config.yaml
n_layer: 9
d_model: 192
n_experts: 256
experts_per_token: 4
d_expert: 32
d_shared_expert: 0
activation: "swiglu"
moe_layers: [0, 1, 2, 3, 4, 5, 6, 7, 8]
router_score: "softmax"
normalize_top_k: true
routed_scale: 1.0
balance_loss: 0.00701
balance_bias: false
n_groups: 4
groups_per_token: 1
init_std_router: 0.0162
lr_router: 0.000621
n_head: 2
n_kv_head: 2
head_dim: 96
vocab_size: 8720
norm: "layernorm"
norm_place: "out"
norm_eps: 1e-05
positions: "rope"
rope_base: 20200.0
rope_fraction: 1.0
qk_norm: true
attn_scale: 0.102
tie_embeddings: false
parallel_block: false
init: "uniform"
init_std_qkv: 0.0259
init_std_o: 0.0061
init_std_up: 0.0259
init_std_down: 0.00373
optimizer: "muon"
lr: 0.00778
beta1: 0.9
weight_decay: 0.018
lr_head: 0.00789
grad_clip: 0.5
warmup_steps: 50
schedule: "wsd"
decay_fraction: 0.916
decay_shape: "linear"
final_lr_fraction: 0.0
batch_tokens: 65536
seq_len: 1024
doc_mask: true
train_tokens: 511900000
steps: 7811
dataset: "wikipedia_en"
Below are experts of layer 2 (counted from 0) of a mixture-of-experts language model. Rows are named router (the router's row for the expert), gate (a neuron's input weights, with its number), up (a neuron's input weights, with its number), down (a neuron's output weights, with its number) and show model dimensions 0-191. Each number is 50 + 10 x the weight over its row's rms, rounded and kept within 0 to 99.
After each expert's rows: a language model's description of what the expert responds to. This comes from a sample of Wikipedia text that the model never trained on.

# expert 1
router:55 56 70 39 59 62 61 51 60 48 39 52 58 59 59 34 56 48 29 31 51 35 50 50 35 66 42 40 48 52 41 44 46 51 44 36 56 60 60 50 42 60 40 38 49 50 46 40 42 55 51 48 59 41 57 57 42 37 46 36 66 52 61 50 45 36 56 55 53 57 44 56 63 32 47 41 52 63 48 47 67 48 45 61 64 47 38 56 38 50 46 48 65 42 66 31 55 42 42 41 54 59 49 57 77 42 32 51 52 47 56 44 35 63 48 39 45 57 57 47 59 70 58 49 38 47 49 43 62 42 47 43 48 57 46 45 40 65 53 33 70 62 57 55 30 45 48 54 37 63 60 34 39 48 58 47 58 63 48 56 36 63 27 45 48 37 49 52 41 54 61 54 70 36 34 43 41 46 50 69 55 36 59 60 44 62 40 39 57 42 37 28
gate4:51 71 41 37 59 63 48 64 46 45 34 55 38 51 52 50 24 51 52 36 35 44 64 39 51 41 54 36 49 54 44 43 41 43 47 70 72 43 36 40 50 29 61 50 45 44 39 54 53 44 64 44 57 69 47 53 54 34 63 60 38 48 49 57 43 52 45 47 54 34 49 52 69 54 52 46 59 52 38 23 36 33 51 56 46 65 58 50 67 49 45 59 45 54 53 56 57 50 35 49 39 50 42 52 58 55 54 48 48 53 51 57 55 52 38 54 36 56 64 40 60 56 59 58 44 56 28 45 39 44 56 33 51 62 33 55 46 57 55 47 56 59 55 53 60 53 60 40 60 53 50 51 42 58 57 52 55 49 34 56 63 46 34 60 56 32 72 37 45 55 68 48 49 56 54 48 58 65 40 56 61 40 45 49 35 41 66 17 46 52 69 41
up4:53 54 60 27 56 58 40 62 56 58 53 46 45 48 62 40 60 57 52 47 51 57 50 44 53 51 60 54 48 57 47 51 48 46 47 61 58 57 30 55 42 46 63 37 47 71 49 39 38 39 66 71 48 55 50 53 51 26 54 64 38 33 46 64 57 67 30 44 47 52 50 51 58 35 58 54 65 48 38 50 54 61 53 69 50 57 43 54 64 43 28 51 45 54 48 27 55 47 30 81 37 38 47 48 34 49 44 37 56 43 58 55 44 61 33 54 64 63 54 59 49 40 47 75 47 54 63 25 32 58 50 43 53 66 54 62 55 52 53 48 52 67 54 38 44 40 50 45 43 49 48 53 56 42 47 56 41 45 65 28 55 45 44 47 59 51 40 42 47 56 50 51 52 54 33 38 64 62 47 58 65 39 49 63 38 63 40 64 52 50 56 54
down4:55 44 53 44 28 38 51 44 47 50 57 51 37 46 52 37 47 62 37 41 55 42 46 44 42 51 53 35 46 49 48 53 45 63 52 48 68 52 45 55 63 59 48 45 54 64 29 45 65 33 59 40 48 37 52 74 39 43 35 42 35 50 51 55 31 57 55 56 57 66 31 38 45 44 48 56 56 41 37 47 57 45 69 72 53 30 67 74 52 56 39 68 62 41 51 47 45 42 57 41 67 49 65 51 44 52 34 50 53 50 60 52 51 56 36 64 47 45 59 49 56 56 40 58 37 57 52 51 55 53 42 83 54 40 70 52 55 51 34 50 65 50 54 40 40 52 39 37 52 60 42 67 52 53 75 51 65 48 52 67 55 46 63 45 58 60 70 53 46 32 41 42 47 44 37 46 47 50 49 49 43 33 55 32 52 49 45 60 57 49 49 43
It responds to: Name and word openings

# expert 20
router:49 49 58 48 57 49 49 41 72 50 30 52 49 44 45 64 37 56 45 69 60 60 48 35 55 58 44 54 47 42 53 39 38 55 45 54 61 42 40 61 42 57 41 55 46 63 52 55 50 31 47 27 48 59 50 57 42 62 43 39 37 64 65 54 66 63 81 47 31 43 49 49 52 39 30 39 55 41 45 56 48 32 50 65 46 36 57 53 41 46 61 50 44 47 48 58 66 39 55 55 46 35 52 30 40 37 69 54 46 50 62 26 40 49 42 62 47 38 47 34 72 54 43 52 38 49 58 32 53 63 51 46 58 59 53 42 44 44 38 53 57 62 62 56 53 47 31 53 50 48 49 35 59 47 64 44 43 62 50 46 58 39 41 59 58 38 55 52 69 37 58 57 35 45 50 38 51 40 57 56 44 52 64 51 65 33 55 53 31 54 54 60
gate4:49 49 47 55 46 53 43 29 52 42 40 65 58 45 34 44 57 55 47 60 46 41 49 52 46 60 48 47 67 41 60 46 47 53 57 50 30 56 38 51 55 64 47 55 43 63 58 42 33 63 66 41 45 50 38 61 60 60 43 45 51 66 65 50 39 56 31 36 42 38 40 63 49 38 50 70 59 39 45 59 43 45 49 42 32 37 52 36 58 56 60 59 58 50 54 43 44 46 45 48 51 40 57 29 38 50 58 42 80 55 53 39 55 50 46 53 62 44 55 57 46 54 48 45 44 46 49 34 49 61 44 63 46 68 53 41 49 36 56 65 45 52 46 72 46 54 62 59 52 47 49 43 46 59 39 62 45 44 53 38 39 66 86 69 49 45 51 32 48 47 59 52 56 36 43 49 50 50 72 53 52 52 49 37 50 31 17 43 59 71 43 51
up4:40 50 46 44 33 62 49 48 53 65 70 45 40 57 61 49 58 58 55 41 49 56 44 52 52 51 54 45 41 58 55 46 41 50 58 71 66 37 42 37 63 41 55 46 48 61 47 47 48 33 48 32 48 44 74 38 57 56 57 61 36 29 37 55 53 51 63 61 41 54 43 54 46 67 37 50 59 66 63 45 70 66 73 60 59 45 40 51 52 66 23 57 52 45 40 57 50 71 61 57 41 56 41 53 45 58 53 54 46 52 45 54 48 66 39 43 48 50 50 37 40 40 45 50 41 54 50 55 46 55 47 37 51 38 49 43 62 53 47 51 49 43 56 30 47 53 29 35 51 38 45 47 57 57 55 52 63 34 63 50 63 48 42 33 49 49 59 54 61 64 56 67 44 64 51 38 47 45 35 33 49 53 45 50 56 56 75 53 15 40 54 54
down4:43 57 53 38 56 48 67 49 51 45 62 49 46 61 46 52 35 39 46 52 52 30 43 54 48 48 57 49 51 44 60 60 55 35 65 41 41 44 55 68 45 30 53 52 62 52 43 40 50 46 38 56 61 43 64 37 56 35 57 62 56 39 54 52 46 38 34 41 64 43 52 61 56 54 41 64 49 61 63 51 48 57 39 44 76 56 38 50 56 91 45 56 68 49 53 47 44 46 53 36 46 61 51 42 51 44 41 53 58 57 51 70 46 56 61 41 40 55 47 43 61 58 31 63 39 50 53 53 62 57 48 50 47 53 37 53 40 42 63 42 53 41 48 36 30 51 56 37 57 64 66 45 50 35 36 45 50 61 49 50 65 56 61 46 58 57 48 79 41 63 33 30 46 45 58 66 39 56 56 40 30 37 30 45 61 44 50 46 56 45 47 43
It responds to: Pronouns, auxiliaries, negation

# expert 48
router:52 56 55 42 61 59 64 65 46 51 38 35 58 54 74 49 48 62 56 52 37 61 36 45 56 61 41 37 49 65 41 65 41 50 35 47 47 58 35 64 36 48 46 42 47 57 68 34 53 40 36 49 44 45 52 50 43 44 32 52 62 52 41 50 29 44 43 59 40 39 51 44 25 24 53 28 53 42 40 56 62 31 34 27 60 35 39 60 58 64 47 37 52 32 61 51 51 68 56 58 39 50 49 41 56 49 54 52 63 54 32 63 47 57 51 56 58 57 54 45 73 50 54 53 34 70 55 44 41 50 44 53 43 36 56 54 50 57 39 41 37 55 53 49 63 45 46 48 34 51 58 65 65 37 57 53 53 53 61 62 50 46 37 53 59 58 45 43 54 62 49 49 47 42 55 54 46 51 58 57 44 56 57 57 54 55 64 70 44 30 50 36
gate0:75 42 49 39 39 44 51 47 47 42 62 50 53 48 43 58 49 65 58 52 48 59 50 48 34 66 42 44 56 68 66 65 40 53 53 69 59 53 65 39 58 43 58 55 60 45 63 60 39 48 49 52 56 54 42 65 53 41 40 56 52 56 50 52 63 44 68 44 48 53 51 50 49 51 44 53 46 38 47 36 52 62 42 59 47 60 51 61 57 45 37 61 58 35 44 43 37 53 52 61 48 32 25 48 31 45 60 42 59 51 56 49 39 49 49 63 51 48 44 48 58 53 45 65 36 39 68 34 56 36 45 61 23 60 38 58 42 37 50 29 51 37 55 30 38 51 38 57 27 66 59 51 56 50 25 47 53 54 66 45 61 45 63 58 57 37 44 46 58 61 45 46 38 52 46 57 42 41 42 48 73 32 44 44 52 51 44 55 26 39 55 40
up0:34 62 61 56 66 60 54 50 51 59 44 50 51 46 43 36 40 49 46 45 39 46 53 48 53 33 61 50 48 34 50 38 55 49 57 43 37 41 54 60 54 62 53 54 37 48 41 56 55 53 52 36 55 52 48 29 37 66 57 39 49 48 50 38 43 62 27 63 54 56 49 55 46 49 56 45 57 50 62 51 46 46 59 36 45 38 44 38 61 65 54 32 45 65 64 50 38 46 57 58 48 59 67 58 53 50 45 49 50 48 48 56 49 49 54 31 59 41 53 69 25 50 51 34 63 64 44 43 42 47 51 46 61 53 56 31 48 62 52 79 51 60 60 63 37 45 72 62 53 49 59 65 49 52 62 54 35 39 24 57 44 58 54 36 34 50 48 40 36 42 55 57 53 54 37 58 43 45 53 46 39 72 60 74 55 49 73 49 77 49 47 59
down0:57 44 53 42 62 59 69 41 58 47 57 41 44 60 47 56 54 55 53 36 52 46 22 45 42 31 64 46 41 31 53 43 52 34 61 37 39 58 55 30 40 54 55 34 52 43 58 52 48 62 60 49 35 56 37 60 49 70 52 57 57 61 49 46 48 46 41 45 47 48 46 43 71 36 42 65 45 38 57 56 45 49 40 49 67 51 50 48 47 41 55 41 48 58 52 36 50 37 62 57 42 60 66 65 69 31 61 49 55 48 46 53 70 59 52 47 69 49 51 61 49 52 42 46 78 65 49 56 38 35 32 45 51 48 49 54 48 49 48 69 50 45 51 64 59 29 45 47 64 36 49 58 65 42 52 51 38 17 56 56 28 57 46 40 46 52 44 36 54 49 64 63 56 64 49 54 56 37 51 46 39 48 59 55 46 58 44 63 44 55 58 51
It responds to: Given names

# expert 7
router:29 52 58 63 59 39 46 55 59 58 66 31 35 51 55 45 45 58 50 51 64 65 51 63 52 56 41 43 41 46 65 42 52 66 43 26 53 60 46 61 56 54 41 57 50 54 45 49 50 57 57 64 66 43 55 60 75 63 56 57 65 44 58 34 54 42 69 37 49 40 32 40 48 52 36 52 58 69 49 56 50 51 45 34 61 63 51 62 36 70 29 39 50 56 57 39 32 64 29 52 53 53 37 44 52 55 60 55 57 62 58 41 51 59 59 33 52 55 56 48 39 39 56 53 67 62 43 41 54 36 45 47 40 39 48 54 62 27 32 51 46 55 37 40 56 69 61 63 56 50 54 40 39 49 50 35 47 45 48 46 40 58 50 45 37 40 50 46 43 43 43 49 52 74 42 38 50 49 51 41 44 43 40 50 28 42 55 47 48 56 34 49
gate2:56 42 64 51 63 43 56 51 47 71 47 52 46 42 39 47 63 60 49 61 58 57 35 56 40 57 55 37 46 58 53 43 54 52 56 48 37 58 38 60 52 61 58 52 53 46 39 38 40 79 51 53 59 52 55 57 33 59 45 59 52 61 64 24 64 39 45 59 42 52 60 54 53 46 46 55 54 55 41 54 50 34 54 51 57 43 35 50 68 62 42 49 45 65 65 66 37 33 32 50 60 61 57 32 53 45 53 63 52 59 50 50 31 46 50 54 56 38 50 42 50 28 45 47 47 44 56 40 48 26 66 67 49 53 56 55 56 45 55 31 50 45 58 42 44 60 50 47 62 65 37 44 51 79 62 60 75 54 37 37 45 50 58 59 25 58 50 43 44 39 62 52 45 59 50 36 65 55 44 47 52 65 45 61 39 50 47 70 56 43 50 43
up2:61 66 55 62 53 48 49 51 44 57 44 45 43 33 38 55 62 52 59 64 59 45 36 41 72 54 44 65 41 53 43 41 52 52 34 33 40 49 59 60 43 31 49 59 60 43 39 43 45 49 42 61 47 55 49 51 45 58 40 48 43 44 42 49 39 43 45 35 31 57 72 54 58 43 53 50 47 54 45 56 31 44 49 51 77 40 39 63 51 60 54 53 44 57 53 61 67 42 50 42 43 78 40 67 35 39 51 42 36 49 49 55 61 31 53 76 52 45 52 55 44 32 51 56 63 40 36 60 41 59 63 70 47 50 50 37 27 55 61 55 55 60 47 35 66 52 63 48 47 66 31 44 60 49 50 56 59 44 54 61 52 42 30 59 54 52 47 48 40 46 54 52 44 41 53 73 34 47 53 55 55 55 37 44 46 65 55 45 66 58 61 49
down2:63 65 65 57 49 66 43 47 51 49 50 49 53 50 49 71 56 63 55 50 39 46 33 32 56 60 54 58 68 51 52 49 46 49 44 45 34 53 40 66 57 47 42 64 38 44 55 35 61 48 61 39 65 44 63 32 54 49 52 72 56 54 50 50 41 35 44 45 63 55 53 38 66 60 65 38 45 54 37 41 60 45 27 52 71 60 61 45 40 53 47 49 52 42 49 43 39 49 63 51 48 68 38 24 56 38 41 54 40 53 40 68 43 46 72 62 43 38 47 45 64 63 44 45 61 43 54 52 51 57 54 50 44 65 52 36 42 59 49 51 64 44 49 48 43 33 52 49 39 62 48 57 55 50 40 36 63 44 71 55 37 46 32 22 48 59 46 42 42 34 53 31 57 54 42 49 49 55 38 57 39 41 58 45 38 53 60 58 55 50 63 64
It responds to: Infobox and table labels

# expert 40
router:48 53 44 51 48 52 65 60 64 45 39 49 57 60 40 54 54 59 58 53 59 51 56 35 70 49 49 39 51 52 38 47 32 40 36 30 53 68 39 58 71 56 46 55 45 49 51 56 38 49 44 43 45 46 58 49 62 60 42 32 56 52 35 64 64 59 59 37 67 34 49 50 43 54 47 54 46 54 41 46 44 29 53 40 56 43 19 61 44 52 49 57 45 57 62 47 44 40 64 59 60 47 42 35 49 44 62 84 46 38 48 61 44 41 50 47 60 49 31 37 46 33 52 56 45 54 38 52 53 48 41 55 45 42 56 62 48 33 74 54 40 60 72 59 60 36 46 48 55 45 54 40 47 37 55 46 52 54 42 50 48 42 47 54 49 72 46 52 52 40 54 75 42 60 51 60 40 39 61 63 40 57 58 42 76 48 49 65 34 48 38 41
gate5:57 60 52 51 48 42 63 49 58 38 46 44 40 30 48 42 66 61 62 45 33 38 60 56 57 51 31 44 39 52 56 46 34 54 46 50 39 60 54 30 47 40 48 54 46 40 58 62 63 45 19 65 54 46 72 46 48 55 50 41 39 54 72 62 59 42 51 50 45 53 44 46 18 49 63 48 51 63 56 49 51 46 44 55 51 56 57 60 64 42 57 53 51 38 55 50 40 49 52 63 43 54 37 18 48 57 56 60 31 52 46 44 56 58 61 58 43 39 49 67 56 55 48 74 57 57 56 49 45 50 42 37 59 53 56 67 54 49 58 44 59 58 45 46 44 38 67 60 47 39 47 52 66 48 41 35 42 56 47 49 52 62 43 46 42 31 37 59 43 54 64 68 43 54 65 56 37 53 49 49 51 45 26 40 59 50 59 29 53 60 36 50
up5:24 47 67 48 36 52 60 41 51 37 39 41 48 37 37 35 44 45 53 53 46 46 44 43 44 58 44 49 65 34 67 45 55 69 32 30 68 62 52 42 57 63 32 55 68 51 50 54 39 52 37 54 56 62 56 45 51 66 51 56 50 52 52 32 55 69 55 51 63 48 54 40 46 60 54 40 45 68 59 35 53 53 43 43 53 39 38 53 56 47 69 40 44 32 53 78 45 53 43 50 43 40 52 48 68 52 53 46 37 52 44 46 49 44 55 51 51 51 45 57 43 46 61 60 54 57 44 58 38 56 60 52 52 46 45 39 52 46 56 47 29 44 62 42 61 49 50 43 44 46 58 51 61 36 45 52 49 74 27 57 55 39 54 44 44 36 37 46 40 64 66 48 35 44 57 74 61 62 40 35 59 73 55 48 68 49 62 46 62 40 48 47
down5:51 46 44 34 44 42 36 63 60 43 57 56 51 49 43 59 55 26 44 69 49 49 54 50 64 32 49 49 62 46 40 37 57 67 53 32 40 77 53 50 69 43 32 45 40 54 65 46 42 43 53 52 33 53 57 49 40 46 51 61 46 65 47 46 54 32 33 56 42 54 65 52 48 44 43 56 64 37 64 50 54 63 65 51 48 36 41 64 57 58 62 51 44 59 72 66 39 43 40 54 49 33 53 46 39 63 49 42 44 59 59 58 34 55 50 44 68 64 48 57 50 42 36 37 53 51 51 52 36 67 52 52 59 44 63 63 38 60 56 39 44 53 34 42 44 37 43 45 73 62 54 46 36 49 39 55 52 64 57 31 43 49 61 43 64 38 47 51 43 43 55 34 35 43 44 41 62 59 43 57 42 49 42 61 46 55 58 66 42 70 60 55
It responds to: Negation, frequency adverbs, dashes

# expert 60
router:40 56 56 55 62 37 47 41 53 40 60 50 50 51 41 46 44 27 52 45 37 34 54 52 38 41 36 43 55 42 60 55 42 60 49 54 57 45 55 35 50 55 48 46 52 53 54 45 43 73 59 54 60 62 27 61 50 64 56 48 38 41 39 56 41 46 39 35 60 45 62 61 43 51 55 58 53 48 32 31 35 56 62 52 39 41 55 26 60 37 55 38 50 65 51 60 58 39 59 53 63 57 66 49 59 47 48 25 59 57 48 67 54 38 41 58 66 64 59 68 36 47 47 57 43 34 63 66 53 46 54 49 52 65 33 48 46 55 44 50 42 52 48 57 50 53 58 47 43 50 61 42 40 51 41 64 45 47 45 57 41 50 72 68 36 39 78 36 43 49 63 48 43 37 44 39 53 54 31 47 45 62 51 68 44 35 60 45 68 47 49 37
gate1:69 55 65 56 53 33 53 45 49 57 56 41 36 59 42 38 57 51 47 23 63 52 49 54 44 33 44 42 62 48 46 45 43 59 58 60 56 67 67 58 58 48 44 43 63 53 48 54 50 72 37 42 42 38 45 48 54 44 42 59 49 50 68 48 57 33 44 46 50 32 25 63 59 28 48 49 53 52 61 52 42 38 35 57 54 64 34 52 42 58 56 43 34 54 50 43 32 37 56 62 58 49 60 37 68 57 47 67 39 38 47 57 52 60 40 43 48 49 47 38 57 45 51 39 53 38 63 37 49 55 40 53 54 46 60 62 64 39 32 37 60 46 42 59 66 46 42 43 60 57 58 52 62 49 59 44 77 56 49 34 57 65 52 53 48 40 67 52 35 56 44 72 56 46 47 48 66 35 41 66 42 62 43 52 37 50 48 56 61 50 43 46
up1:43 63 68 46 28 31 58 58 46 48 44 58 47 52 51 70 50 60 57 39 46 39 67 57 38 47 42 53 45 40 55 59 44 49 43 42 43 59 60 57 51 88 38 51 54 50 58 29 47 64 53 54 35 47 62 35 65 59 38 47 45 55 55 64 36 53 50 60 54 50 57 62 49 29 65 48 57 59 34 39 39 66 66 46 40 40 42 35 58 56 57 43 55 55 60 50 69 31 46 63 37 44 44 46 60 45 49 56 57 66 40 40 72 50 56 45 56 46 45 43 44 70 51 51 45 37 61 44 39 40 59 54 55 57 56 37 50 46 36 47 52 54 50 51 51 48 55 70 63 56 54 50 57 55 60 59 47 41 54 38 71 55 48 47 60 62 49 47 44 57 37 46 24 46 45 53 34 48 46 71 52 44 53 41 52 48 39 48 41 45 32 66
down1:41 42 54 68 37 46 36 43 60 47 51 60 46 68 30 62 45 46 51 59 42 56 39 28 44 59 38 30 52 62 45 44 43 74 52 58 57 46 60 49 55 53 37 55 54 47 55 60 44 50 63 59 36 51 60 48 34 62 48 61 23 42 56 32 44 44 45 41 61 54 30 55 53 48 67 59 39 45 36 59 55 60 49 36 54 56 35 54 63 48 61 62 50 53 56 57 56 52 67 56 51 43 54 55 48 49 65 61 53 54 36 37 50 46 64 46 42 44 54 44 51 63 36 43 56 42 55 39 44 60 47 49 37 49 45 41 35 56 50 54 62 56 42 59 54 69 45 53 38 35 47 42 51 39 20 47 31 69 46 45 51 56 44 29 53 66 60 52 43 71 57 44 67 43 49 52 52 69 52 55 39 64 58 41 55 56 48 40 59 73 42 56
It responds to: Second syllables after N

# expert 63
router:46 49 62 41 44 73 64 57 43 40 39 59 55 38 52 41 51 43 37 52 49 29 58 45 50 46 53 45 36 29 46 40 39 47 52 60 62 35 47 54 57 36 40 32 57 58 49 45 42 41 68 46 36 39 35 33 60 45 56 55 62 32 71 42 51 65 26 42 55 55 50 36 46 61 55 69 62 52 52 44 56 52 56 63 55 60 53 65 33 54 50 64 34 66 54 59 55 37 46 55 54 30 52 41 52 53 36 48 51 46 63 40 45 44 49 52 56 36 66 42 53 60 52 68 46 42 50 67 67 53 37 30 43 61 45 47 56 59 46 52 62 64 41 43 52 50 45 60 41 54 49 72 36 56 61 55 49 56 31 54 57 64 48 34 49 44 27 47 47 62 48 56 45 58 36 61 36 55 56 49 36 61 53 52 60 46 46 50 61 55 62 54
gate2:60 68 55 25 38 39 54 40 49 57 46 41 51 68 73 50 37 52 43 56 51 52 47 55 64 46 52 57 56 49 58 46 39 31 53 53 47 40 49 56 46 53 52 46 48 60 63 45 59 36 47 52 48 55 62 46 28 44 41 33 45 64 25 41 62 56 48 37 62 48 61 41 44 45 61 52 45 63 49 62 49 46 52 65 36 56 41 47 53 48 36 53 48 69 25 32 35 54 56 54 46 41 42 56 45 49 40 57 41 54 52 57 51 59 47 48 43 52 37 41 43 57 77 64 59 47 63 50 48 79 40 53 52 65 30 41 58 52 45 75 44 54 66 47 47 52 33 53 56 56 63 51 49 52 58 37 62 40 54 65 53 55 43 41 52 50 59 55 51 57 47 48 49 41 47 48 55 55 55 52 30 50 45 68 32 28 53 50 67 75 55 42
up2:54 54 44 56 62 56 46 54 68 46 59 56 52 45 37 51 71 62 57 15 53 50 55 46 47 39 52 66 37 63 47 34 54 63 54 37 31 52 42 58 36 59 45 47 45 50 37 46 38 51 46 50 40 52 66 54 65 51 65 50 54 52 45 43 34 46 55 58 52 42 41 54 51 41 34 51 56 41 30 51 54 52 60 43 60 32 72 39 51 50 54 59 57 55 48 57 56 43 55 42 59 49 63 50 67 39 55 53 44 46 47 53 63 49 46 56 47 41 53 57 61 33 30 53 50 51 37 44 51 44 69 62 51 49 74 31 53 68 23 45 53 68 46 54 50 43 88 49 52 36 47 59 58 50 34 46 46 48 51 51 55 58 34 57 38 44 64 49 52 72 47 58 54 53 63 36 52 48 35 52 59 49 50 37 49 57 59 40 55 43 42 63
down2:33 44 26 40 29 53 46 46 52 50 60 54 59 49 52 59 44 32 52 54 59 39 47 41 59 47 81 59 70 61 57 59 59 50 37 47 59 42 46 48 69 42 57 42 30 50 53 50 45 61 43 49 40 55 51 53 37 36 59 49 41 42 50 60 49 55 43 45 53 55 60 53 72 51 51 55 53 61 39 52 48 47 62 60 57 69 40 53 68 43 56 49 56 29 53 69 44 29 49 32 53 43 31 37 74 75 31 66 53 50 45 52 46 50 56 53 48 37 51 52 60 47 52 41 59 27 40 51 34 55 48 48 63 52 57 47 45 21 55 50 40 36 47 56 56 49 44 43 48 43 56 50 50 54 59 42 51 57 48 66 40 56 39 45 47 55 50 58 69 46 35 42 57 49 51 41 46 50 56 67 60 41 55 36 56 61 43 64 42 48 47 70
It responds to: Acronym and name fragments

# expert 2
router:66 44 47 53 53 42 32 52 61 51 41 43 65 47 47 50 59 52 53 45 47 24 44 63 48 53 50 42 44 51 56 46 54 57 50 63 49 53 53 63 54 69 62 49 41 43 61 52 35 51 50 54 37 52 49 51 62 47 35 52 47 72 46 60 48 54 63 69 57 36 30 62 54 35 52 55 56 36 43 59 46 52 37 42 47 34 44 36 41 37 62 41 45 28 68 67 53 57 53 62 46 44 71 47 59 44 70 45 62 59 51 44 41 31 48 63 53 33 49 62 59 54 41 48 47 40 50 39 43 40 47 63 46 44 41 46 40 60 51 60 48 58 41 63 63 44 37 41 50 40 56 49 56 42 57 41 66 44 32 52 47 55 64 59 54 54 54 69 54 43 48 65 54 61 33 59 58 34 51 43 33 47 68 31 53 43 30 70 28 48 62 45
gate1:56 36 68 42 34 50 59 46 55 56 46 26 50 50 59 30 77 39 54 41 60 45 51 48 40 44 42 50 63 58 46 46 62 59 55 69 53 50 51 55 37 42 54 46 46 51 45 44 53 40 42 54 48 52 54 45 50 46 62 40 71 50 34 48 56 45 61 56 49 52 60 52 52 58 36 65 44 64 46 51 45 41 55 56 47 36 61 43 48 42 52 50 50 30 42 35 57 51 27 46 63 66 56 46 47 25 52 59 46 63 54 55 46 56 49 42 33 40 66 53 59 49 53 54 50 76 61 50 51 42 38 40 51 37 34 39 46 53 70 66 47 58 45 52 67 45 24 38 49 30 53 46 51 57 38 40 65 43 49 61 57 46 60 57 49 54 49 68 46 65 52 31 60 47 28 66 40 58 49 58 70 52 55 46 42 48 35 56 62 47 59 49
up1:51 52 43 47 53 56 31 45 51 56 43 65 55 51 46 68 45 65 49 55 47 55 55 16 48 77 71 52 38 51 51 56 51 36 59 31 38 58 51 46 60 42 42 63 55 56 59 54 54 67 51 29 54 74 51 43 67 44 43 59 44 56 52 46 52 53 28 62 56 61 40 49 46 62 64 44 29 54 45 38 43 54 47 66 58 60 36 62 52 55 51 41 43 64 57 56 58 50 56 37 56 44 44 57 44 68 52 58 48 41 41 44 50 48 58 62 49 55 45 41 41 41 44 42 65 35 42 57 55 58 54 48 49 51 40 52 50 38 51 52 67 45 43 49 39 42 51 52 54 59 48 38 50 37 43 51 49 60 50 58 48 63 59 45 51 63 47 29 38 66 53 64 52 35 40 18 63 63 56 54 35 56 27 33 41 45 59 45 41 45 50 60
down1:43 53 35 45 45 58 53 45 35 64 56 40 58 55 36 54 48 55 47 55 54 48 66 19 60 61 58 69 58 61 54 65 51 57 46 59 43 50 61 62 57 46 34 51 49 38 43 45 39 60 41 35 46 43 68 59 47 46 38 55 32 37 56 54 61 46 66 61 50 65 44 67 66 58 54 57 40 44 46 58 70 44 46 48 47 23 46 39 34 65 48 53 47 55 48 62 52 64 52 52 36 45 61 46 71 54 52 39 45 55 55 63 51 34 47 60 61 49 36 43 69 32 50 49 50 46 45 55 48 62 60 43 55 35 51 51 52 39 42 55 33 60 44 54 53 53 42 43 50 51 42 50 55 41 35 57 52 66 50 37 57 55 29 54 44 59 59 45 46 71 53 51 47 46 57 36 32 51 61 66 60 40 55 21 60 54 57 39 32 38 42 48
It responds to: Adverbs and participles after commas